Experts of a small language model: vocabulary 2048.
Below are experts of layer 4 (counted from 0) of a mixture-of-experts language model. Rows are named router (the router's row for the expert) and show model dimensions 160-239. Each number is 200 + 30 x the weight over its row's rms, rounded and kept within 0 to 999.
Before each expert's rows: a language model's description of what the expert responds to. This comes from a sample of Wikipedia text that the model never trained on.

# expert 13
Function words, endings. Commas, and, to, auxiliaries like was, is, has, plus word-final endings -ed, -ly, -ing in running prose.
router,202,183,231,172,238,245,191,248,201,200,255,199,221,245,248,220,156,222,192,240,174,242,192,187,193,224,162,218,207,216,216,206,247,210,148,193,151,210,220,204,234,239,176,170,159,228,205,178,201,197,205,239,205,262,150,179,167,242,252,215,206,233,182,197,210,205,129,187,204,200,224,165,184,218,222,206,196,256,225,194

# expert 27
Line breaks, table markup. Newlines, table pipes, divider rows, heading equals signs, and the first words after them like The, In, Personal, Career.
router,189,211,216,202,238,192,198,193,186,200,230,145,211,252,221,190,159,187,221,226,165,198,230,185,206,215,188,215,249,206,184,200,227,208,168,173,151,204,204,211,243,186,192,227,186,195,252,233,176,198,170,186,164,226,193,190,167,222,197,199,205,182,157,191,237,178,169,224,187,197,225,155,175,241,230,189,190,263,229,271

# expert 45
Mid-word after pro, re. Inner syllables after prefix-like starts such as p, pro, con, e.g. interp-ol-ated, prop-ul-sion, con-duc-t, plus develop and However.
router,160,195,184,199,218,177,216,191,188,183,200,194,245,260,220,196,183,178,199,226,193,209,235,160,256,229,183,195,179,136,189,201,206,203,184,200,191,218,203,218,191,212,182,231,236,194,185,193,184,198,222,231,205,204,168,216,231,216,228,221,299,245,200,195,233,168,188,211,162,149,238,182,182,214,228,191,197,184,219,184

# expert 4
Place and demonym endings. Final pieces of place names, nationalities and league words before a comma or pipe, such as Toron-to, Roman-ian, lea-gue, California.
router,179,222,242,169,197,169,211,187,209,182,174,167,230,218,223,236,156,208,228,216,198,294,185,175,200,192,226,264,254,165,132,207,181,220,211,190,179,186,275,231,218,199,205,213,204,206,200,192,200,141,206,208,186,217,175,175,182,202,239,202,208,192,202,211,202,190,162,207,218,204,217,196,188,259,202,219,169,188,228,215

# expert 12
Space and short word-starts. Bare space tokens, often a doubled space after a word in census or table text, plus short word-initial pieces and digits like w, mi, 5.
router,157,206,197,189,241,183,216,221,190,178,203,204,247,201,210,211,215,223,227,247,180,190,176,163,210,191,188,193,206,206,220,168,212,242,192,170,148,228,209,199,206,221,204,218,210,218,218,176,162,168,216,232,156,203,212,200,204,204,219,207,285,235,160,223,274,160,196,280,238,159,232,176,192,221,207,192,198,215,224,213

# expert 22
Romance name pieces. Pieces inside Spanish, Portuguese, French and other European personal names, especially accented letters and first syllables (Jo, Ca, María, Joaquín).
router,147,220,212,189,225,160,217,179,200,176,182,175,195,226,190,219,123,194,201,235,200,212,259,217,177,227,238,187,240,195,166,208,214,222,176,165,215,221,225,228,224,233,152,246,225,261,214,205,174,202,182,230,184,213,164,148,221,206,227,236,199,225,179,191,200,176,198,219,214,175,282,189,161,222,205,211,170,187,228,188

# expert 25
Mid-word syllables, geography. Inner syllables of words and place names like im, um, ip, ity, plus compass words and coordinate letters, e.g. Co-im-batore.
router,207,178,211,163,194,203,192,226,156,200,232,198,227,167,233,227,202,221,222,233,141,230,159,166,187,240,225,168,185,137,214,214,224,229,233,204,197,193,210,235,203,200,171,230,200,228,180,138,200,200,242,244,182,200,177,160,149,190,261,232,238,202,222,195,234,220,210,312,210,226,226,184,195,170,197,221,186,192,205,218

# expert 29
Consonant-ending fragments. Word-internal pieces ending in consonants, like f, d, nd, ard, ter, inside names and words, e.g. Mi-nd, Manu-f-acturer, Pseudo-Apoll-od-orus.
router,207,215,227,162,217,238,251,259,205,174,195,184,192,219,232,247,189,179,187,233,178,293,242,187,229,247,197,194,214,199,158,174,200,219,231,199,208,225,245,276,206,217,237,219,181,147,235,159,230,139,244,250,196,220,172,169,198,216,197,211,227,198,161,190,206,176,170,213,221,194,191,206,182,187,206,189,202,199,180,234

# expert 42
Articles and conjunctions. Function words starting phrases: the, a, and, an, his, its, their, that, often after commas or "In".
router,197,164,227,157,211,187,212,207,191,190,194,213,256,204,227,212,136,221,210,223,173,188,222,136,216,220,166,194,302,208,181,241,199,222,159,184,147,225,216,211,202,281,183,229,172,229,244,200,201,167,215,226,194,265,187,202,144,237,231,229,249,241,188,211,188,184,144,266,223,186,200,153,183,240,179,186,202,230,212,241

# expert 10
Noun-ending pieces, counts. Final pieces ending nouns and adjectives like -y, -ty, -ary (strategy, theory, contemporary), plus words such as film, book, first, two.
router,202,173,212,206,193,251,192,222,184,177,194,191,206,205,245,211,174,180,198,229,174,216,220,137,211,229,199,204,210,169,221,268,228,245,137,195,144,183,195,206,220,232,122,214,199,203,205,176,198,185,215,195,184,221,146,206,209,186,247,272,191,217,185,251,194,190,212,243,210,175,180,191,174,280,228,171,166,222,228,240

# expert 21
Agent, person suffixes. Name and role endings such as man, er, son, ist, ian, ster, e.g. Harri-man, footbal-ler, Al-bert, attack-er.
router,180,224,177,131,150,215,240,251,183,138,178,213,199,194,246,224,209,166,184,271,204,248,237,184,210,203,184,226,250,151,154,177,176,215,217,201,182,224,245,264,183,210,183,195,225,211,236,203,206,128,230,199,199,182,154,199,208,206,232,194,224,193,169,215,190,183,189,190,202,241,192,211,187,232,243,200,173,216,173,278

# expert 39
Japanese and Asian names. Syllable pieces inside Japanese and other Asian names and words, like Takaha-s-hi, Yas-u-hiro, Madogu-chi, with ō and kana bytes.
router,186,199,209,179,216,178,183,246,142,220,252,203,228,206,237,208,178,220,228,233,187,215,221,160,247,199,177,231,227,190,148,217,200,204,230,187,177,219,237,227,221,218,254,206,173,250,233,187,154,185,239,223,175,211,158,147,160,211,199,216,231,232,145,272,203,206,202,234,219,150,202,168,200,201,212,186,181,202,199,239

# expert 15
Second syllables of Latinate words. Inner word pieces after a prefix or first syllable in Latinate words, especially In-ter-state, E-mmer-ich, e-vol-ved, inno-cent, aff-ect.
router,172,189,212,207,184,243,295,204,134,172,172,183,185,211,207,213,207,201,229,194,159,189,271,158,267,245,207,157,197,157,194,219,196,187,176,181,175,236,203,202,211,238,170,193,217,187,247,204,136,218,242,210,182,194,200,214,174,190,247,191,246,200,143,195,221,159,133,232,226,167,253,180,177,215,217,186,200,184,226,181

# expert 28
Line and sentence ends. Line breaks after list items and table rows, sentence-final periods, heading equals signs, and closing punctuation like ). and ),.
router,195,181,267,167,224,164,245,214,223,210,240,182,191,189,226,204,128,223,239,252,239,227,263,207,247,197,168,220,224,168,192,190,204,210,204,187,196,193,226,207,235,199,195,228,161,213,249,172,131,183,239,270,172,255,185,218,213,215,207,187,190,263,178,242,266,166,153,230,206,214,201,181,182,219,191,167,199,205,226,206

# expert 35
Prepositions and infobox colons. Prepositions like in, by, for, from, with, and colons after infobox field names such as Genus:, Formerly:, Organized by:.
router,162,203,263,178,210,219,189,222,172,185,189,184,233,206,231,195,180,192,187,222,162,226,183,181,236,221,149,207,254,209,198,240,173,204,188,172,166,206,216,244,214,225,178,196,195,237,251,194,221,172,166,196,176,236,214,181,168,220,181,243,227,254,153,218,228,196,133,171,244,191,200,182,174,251,211,174,169,230,274,250

# expert 40
Vowel-heavy mid-word pieces. Lowercase syllables inside common English words, mostly vowel pieces, such as be-au-tiful, ne-ighboring, ga-ve, mar-ry.
router,199,173,206,192,221,178,271,206,158,206,180,180,185,229,152,266,177,271,229,260,189,183,237,203,243,218,189,188,171,189,157,248,264,205,200,199,220,184,169,208,202,196,206,188,175,171,227,234,198,184,278,194,178,202,204,193,211,229,198,179,207,200,161,210,226,123,155,215,182,141,281,197,191,229,209,157,160,238,194,217